python train.py --d_shared_expert=0 --balance_bias=true --seq_len=256
Below are experts of layer 9 (counted from 0) of a mixture-of-experts language model. Rows are named router (the router's row for the expert) and show model dimensions 0-255. Each number is 200 + 30 x the weight over its row's rms, rounded and kept within 0 to 999.
Before each expert's rows: "mostly gets" lists some tokens that are sent to it at least half of the time. This comes from a sample of Wikipedia text that the model never trained on.

# expert 21
mostly gets: " there", " it", " There", " It", "There", " Its"
router,202,204,233,243,177,196,215,211,219,217,213,194,165,190,182,226,166,207,223,186,159,147,133,210,232,131,261,154,220,203,208,217,142,237,124,256,165,187,188,181,244,192,199,190,188,188,209,241,242,240,181,185,232,182,241,179,177,241,234,172,200,213,234,229,266,189,198,208,264,280,212,213,229,233,165,262,187,223,251,245,175,273,202,192,170,188,200,215,190,168,186,207,161,124,241,193,181,239,211,222,200,218,169,171,185,136,218,152,162,195,162,196,207,202,203,177,168,216,163,175,154,195,223,171,171,226,210,211,197,177,189,175,197,156,164,209,145,177,212,163,156,231,184,215,184,216,196,161,146,192,207,206,185,221,202,178,211,200,216,214,156,215,179,156,159,245,172,200,211,189,151,191,256,170,201,185,219,175,192,186,224,211,168,256,217,230,190,258,186,180,184,209,176,180,159,191,152,199,237,217,157,212,238,217,201,235,221,244,224,205,154,228,177,227,227,182,190,219,183,220,175,212,183,165,235,225,196,164,211,212,196,180,220,233,239,165,252,186,233,172,188,232,163,177,172,166,159,190,171,204,203,179,150,157,236,219

# expert 36
mostly gets: " 16", " 17", " 14", " 15", " 3", " 2"
router,176,187,227,235,176,185,224,167,201,220,206,199,245,215,164,188,183,194,161,267,215,184,190,244,200,259,202,165,195,225,210,244,175,166,258,133,207,204,126,222,257,243,190,199,241,191,222,236,242,211,159,229,185,205,153,195,222,200,212,193,160,208,201,210,176,181,199,245,218,234,165,244,160,195,194,242,183,195,236,260,203,149,205,229,205,218,185,232,172,203,177,247,238,202,192,192,218,232,211,175,202,158,226,207,166,198,171,181,170,185,234,222,263,193,284,232,208,145,214,200,236,233,216,181,222,241,246,191,157,251,165,161,196,207,244,179,224,184,199,261,178,227,243,216,206,224,184,168,172,172,178,228,204,161,262,133,189,204,229,192,166,149,199,205,187,244,227,230,196,171,197,216,195,212,160,161,184,210,219,150,255,195,181,156,235,212,203,212,207,149,191,163,216,217,195,207,178,179,169,167,186,162,176,230,180,148,187,225,211,264,209,169,216,214,156,196,201,179,218,175,205,178,210,203,262,173,214,250,255,164,218,232,234,243,185,209,179,174,240,244,189,229,174,183,186,181,242,207,204,178,207,265,181,160,220,175

# expert 30
mostly gets: "kov", " Kra", " Sche", " Sch", "lov", " Seg"
router,216,118,227,181,158,185,192,143,198,203,158,190,156,245,227,200,233,234,209,173,240,209,193,173,211,223,262,178,138,196,186,202,215,205,275,190,201,198,222,195,263,178,162,242,174,130,235,224,247,256,197,250,244,197,207,200,196,194,194,175,153,223,207,177,152,196,206,189,259,213,251,236,171,185,243,189,189,203,161,155,210,178,204,250,186,238,225,187,187,214,216,237,252,218,183,171,240,195,232,202,170,241,234,181,230,171,201,226,208,163,251,159,165,156,161,178,205,187,216,232,235,214,192,166,212,179,160,132,200,206,262,206,209,176,226,175,186,180,228,214,180,188,168,260,161,187,158,169,183,218,193,242,232,176,189,212,152,187,190,192,181,155,242,251,231,234,201,209,235,185,219,166,219,164,209,221,282,221,192,193,219,202,142,195,209,249,215,203,172,249,198,213,189,179,231,217,143,180,196,238,214,230,259,202,196,158,186,182,174,220,207,226,155,228,198,243,196,186,171,187,241,171,190,204,234,163,184,208,173,200,245,196,252,190,184,163,166,200,221,166,214,232,168,177,186,214,198,171,207,206,228,146,210,182,198,169

# expert 2
mostly gets: "In", " in", " During", "During", " throughout", " In"
router,148,235,199,174,153,207,195,240,259,168,129,220,191,195,253,219,204,187,224,248,224,201,217,227,159,176,164,228,200,139,216,179,193,165,246,193,197,186,163,228,205,182,178,238,210,171,191,149,162,145,180,161,185,212,230,227,203,160,147,206,178,182,158,187,202,177,173,167,201,237,189,237,229,239,177,169,195,187,226,172,146,218,229,206,207,204,220,250,250,202,149,228,184,176,248,190,174,135,197,226,168,218,215,260,184,237,199,228,217,201,200,230,223,161,147,243,194,217,232,233,221,190,210,200,186,174,196,257,216,195,181,178,208,190,188,215,173,200,181,257,215,221,175,192,241,241,233,184,211,253,235,153,162,201,220,175,169,164,179,193,192,242,159,232,153,206,215,212,192,172,171,238,186,145,194,214,178,181,188,216,229,183,188,255,172,235,198,128,205,227,208,171,204,186,141,200,159,172,187,146,240,196,196,255,175,235,231,154,212,224,229,184,157,200,265,199,230,205,228,130,209,198,225,202,167,164,224,197,213,221,224,170,233,208,143,175,223,251,226,207,191,226,222,181,200,192,229,237,172,224,156,213,246,257,178,222

# expert 31
mostly gets: " footballer", " politician", " CDU", " assistant", " former", " flute"
router,234,192,177,266,206,221,209,153,198,180,213,219,160,208,170,220,225,137,189,186,181,203,253,181,203,185,192,207,186,204,159,231,217,182,204,160,216,157,151,178,216,186,217,162,184,218,143,228,182,154,248,183,179,184,213,231,176,138,206,203,177,239,200,167,255,185,211,164,225,164,200,216,171,139,238,164,186,219,178,195,183,189,209,227,199,218,158,163,221,180,201,175,205,185,226,221,220,218,175,207,163,231,161,161,233,185,206,212,216,193,153,150,187,167,193,199,164,156,244,198,207,223,284,240,219,233,211,193,252,222,144,235,133,161,174,180,158,175,157,171,225,141,232,168,226,198,213,224,172,226,137,221,213,177,166,249,201,192,196,245,162,173,192,217,218,230,147,179,223,201,179,206,217,183,204,169,229,158,254,217,204,200,212,140,163,160,231,242,235,166,198,213,182,233,211,237,185,213,188,162,176,205,215,166,251,189,215,180,197,185,256,196,195,159,187,257,196,175,221,202,213,204,175,201,199,151,255,201,274,218,224,219,188,189,248,175,157,146,240,183,200,226,201,199,220,192,243,248,161,232,131,191,195,173,204,160

# expert 4
mostly gets: " The", "The", " This", " a", "the", " entire"
router,225,236,272,213,205,209,198,208,228,188,223,217,199,233,156,188,196,264,203,226,206,152,256,194,217,175,162,202,215,182,170,203,153,207,191,230,222,179,247,212,201,207,273,190,186,217,178,205,178,220,195,171,251,237,240,207,240,247,190,200,216,233,181,215,145,229,208,182,166,236,263,185,193,182,195,161,249,223,162,137,173,233,177,229,124,163,177,167,186,210,194,233,212,207,205,258,204,142,135,228,215,237,182,191,133,207,161,193,212,219,165,239,198,164,191,201,202,215,180,193,203,223,204,232,194,227,161,192,180,178,148,246,190,177,185,179,205,206,210,193,142,186,190,186,230,225,175,268,190,238,225,157,177,185,180,202,168,215,180,211,240,211,251,262,179,174,171,180,209,256,187,176,237,203,210,213,185,218,224,186,208,217,197,180,184,195,229,214,172,210,205,233,221,161,234,246,254,203,173,202,178,209,230,173,163,161,177,178,213,233,163,156,251,157,221,192,245,173,167,213,193,228,239,144,147,246,138,232,184,235,253,201,199,221,197,176,209,177,183,246,238,201,258,208,212,197,199,232,216,225,223,253,229,135,193,208

# expert 0
mostly gets: " 2009", " 2007", " 2010", " 2017", " 1987", " 2012"
router,197,205,172,183,252,210,180,203,163,220,237,227,141,220,240,137,152,174,226,188,254,186,218,249,236,167,228,177,185,196,171,213,193,174,230,161,192,195,174,218,152,233,177,228,234,219,182,272,171,225,241,190,172,234,156,158,216,192,214,195,169,215,198,167,218,202,200,165,205,174,174,234,187,183,184,211,193,163,194,196,145,189,172,178,202,205,157,190,174,246,190,199,180,166,154,139,200,131,168,182,161,192,197,159,150,204,206,188,188,181,214,196,195,184,217,168,184,184,165,273,188,217,136,156,185,215,212,209,199,200,243,163,158,208,183,145,247,194,227,225,149,169,187,170,217,222,193,189,156,177,228,197,184,194,208,221,162,180,231,204,194,205,158,209,211,166,238,267,249,175,201,196,166,192,237,187,226,252,168,210,171,173,168,161,203,192,178,190,152,183,161,212,237,226,227,178,177,234,209,194,195,216,178,243,221,216,218,269,238,171,198,238,247,226,164,176,212,265,183,227,150,259,153,171,164,220,185,215,198,182,234,217,128,221,156,213,206,235,230,169,226,179,192,190,210,224,216,265,245,228,189,192,211,156,226,255

# expert 1
mostly gets: " along", " on", "On", " onto", " regarding", " On"
router,226,196,189,168,181,196,208,166,257,245,208,204,177,182,261,210,245,176,214,238,197,237,206,253,247,234,195,185,201,183,229,204,233,178,178,229,177,179,205,184,225,158,164,144,176,165,237,213,175,176,198,148,140,161,232,207,212,234,187,174,195,169,226,210,265,212,181,186,188,217,198,139,160,203,181,240,198,179,236,174,211,184,177,218,186,226,179,179,187,204,185,154,162,156,173,190,152,225,273,173,255,154,183,208,171,154,187,210,171,172,190,238,183,217,268,206,179,242,222,161,203,267,207,195,182,198,195,227,240,159,209,206,235,167,186,201,203,272,183,232,147,184,208,231,220,250,249,209,212,172,157,157,170,194,253,217,210,198,195,183,211,219,211,221,185,195,192,193,227,203,156,229,167,139,227,251,206,172,216,180,156,170,168,196,183,152,166,167,210,220,204,162,216,174,233,221,205,229,239,163,243,206,177,166,209,195,123,262,207,244,179,166,174,184,224,189,257,183,175,142,170,216,207,187,146,233,186,173,203,214,187,195,214,184,175,202,186,229,191,227,199,236,231,211,159,208,187,266,234,214,189,147,172,218,152,183

# expert 9
mostly gets: " St", " F", " P", " T", "St", " J"
router,182,226,223,223,190,198,238,188,205,149,229,174,236,191,227,205,154,239,193,241,212,209,222,171,218,160,185,227,191,225,227,164,168,210,164,198,202,238,232,198,152,167,159,145,244,214,191,182,214,187,145,200,187,217,198,210,210,135,207,190,198,190,200,246,138,184,236,214,177,217,194,179,237,140,219,188,140,152,217,135,227,214,213,145,179,217,169,211,253,186,218,167,187,198,238,171,182,203,176,220,155,185,215,126,229,217,203,197,201,192,214,244,165,225,223,164,199,198,142,199,206,175,187,144,224,158,172,191,236,218,250,218,200,188,191,155,239,203,232,177,217,253,194,180,200,219,203,177,231,192,165,206,174,210,157,252,270,191,207,180,211,161,252,211,172,222,226,226,180,171,182,173,191,170,217,207,230,133,275,158,227,184,208,205,220,222,191,173,186,193,166,220,212,211,178,205,266,185,220,213,196,165,174,260,181,169,226,237,220,230,227,222,196,208,149,215,205,207,196,201,228,172,257,247,192,211,238,235,159,150,222,205,146,179,182,178,212,149,231,183,163,179,205,248,270,195,180,192,224,209,129,248,219,188,154,218

# expert 14
mostly gets: " president", " officials", " chairman", " producers", " parents", " artists"
router,126,241,201,163,260,261,252,115,202,157,220,200,213,156,175,217,237,170,160,213,195,164,190,161,235,197,220,248,248,202,236,208,224,230,234,263,209,182,158,216,228,166,255,171,137,210,158,167,236,243,152,214,213,180,194,172,232,267,208,210,160,213,191,182,228,166,220,208,221,210,163,206,207,164,193,227,174,207,226,231,247,150,165,196,179,226,143,222,194,201,186,200,150,227,204,225,198,219,206,231,219,194,271,201,190,219,201,196,244,239,189,143,155,168,173,170,176,244,234,204,263,176,229,157,167,230,223,183,207,152,184,186,144,220,204,195,240,128,236,150,206,175,195,183,205,162,220,224,181,263,187,222,217,201,175,186,185,199,225,224,219,181,214,138,192,218,208,192,175,153,201,230,157,221,189,181,244,179,224,192,265,247,218,185,167,231,146,184,176,224,195,168,194,229,212,195,207,220,241,197,171,206,187,227,154,248,200,208,213,209,213,194,139,212,179,225,212,197,231,215,231,168,183,222,212,215,217,183,195,214,166,220,164,176,181,228,192,192,168,233,210,170,223,198,200,200,200,253,193,173,189,200,172,160,205,206

# expert 26
mostly gets: " d", " west", " south", " inc", " north", " gl"
router,248,209,205,228,217,199,238,220,186,201,184,154,217,164,222,230,166,196,213,189,217,225,216,186,223,240,189,251,242,225,215,227,207,185,190,264,148,239,206,230,146,231,270,189,170,217,178,186,165,247,190,237,154,196,208,158,195,203,211,206,258,190,232,190,217,213,226,166,227,199,232,178,202,145,189,202,242,184,238,179,169,195,198,212,188,163,156,256,225,192,214,221,150,227,209,194,167,220,202,239,179,175,208,196,265,181,174,199,216,161,260,190,231,172,178,227,250,152,216,224,143,142,173,166,159,166,155,172,176,225,172,186,182,241,226,194,221,193,173,216,198,214,195,230,203,203,237,183,276,216,226,220,239,234,216,220,169,233,227,170,192,188,211,212,185,215,218,237,190,213,240,280,192,164,177,222,231,216,233,175,264,211,226,244,218,232,207,178,215,235,164,265,214,203,245,185,185,183,196,219,157,199,160,190,217,244,252,168,213,170,230,254,162,203,212,184,209,212,206,216,176,236,179,188,226,168,154,154,201,199,204,226,213,237,135,206,197,173,239,208,252,176,137,195,214,168,167,172,215,188,145,162,209,200,131,202

# expert 22
mostly gets: " ", " Animalia", " Nominated", " —", " Arthropoda", " Bronze"
router,204,160,187,206,181,258,164,203,160,216,186,233,187,209,160,176,251,261,163,142,198,193,213,204,182,224,198,181,203,192,253,163,190,198,213,143,142,225,215,160,185,235,190,185,207,207,161,180,190,192,172,186,205,202,240,177,240,236,203,221,253,194,130,204,226,181,246,218,243,175,210,195,163,212,197,188,171,234,238,201,236,220,159,169,229,254,268,247,194,232,211,244,225,142,147,228,190,198,219,189,246,212,191,193,174,185,171,167,174,200,161,179,238,217,205,147,211,244,236,175,190,241,185,208,228,241,199,219,162,180,196,245,254,202,163,198,213,193,236,233,207,168,213,234,226,192,239,179,211,188,217,173,263,179,169,188,200,164,247,114,195,184,225,151,198,138,217,223,169,213,173,244,177,154,165,212,197,188,203,206,126,175,219,209,220,184,234,232,211,224,247,257,188,176,216,177,165,191,177,206,193,149,226,236,198,169,168,140,179,224,173,238,207,211,173,227,177,183,197,210,251,232,163,199,191,183,156,188,192,163,162,162,172,171,189,205,195,151,196,219,138,160,189,231,193,217,217,247,155,192,221,178,210,190,201,153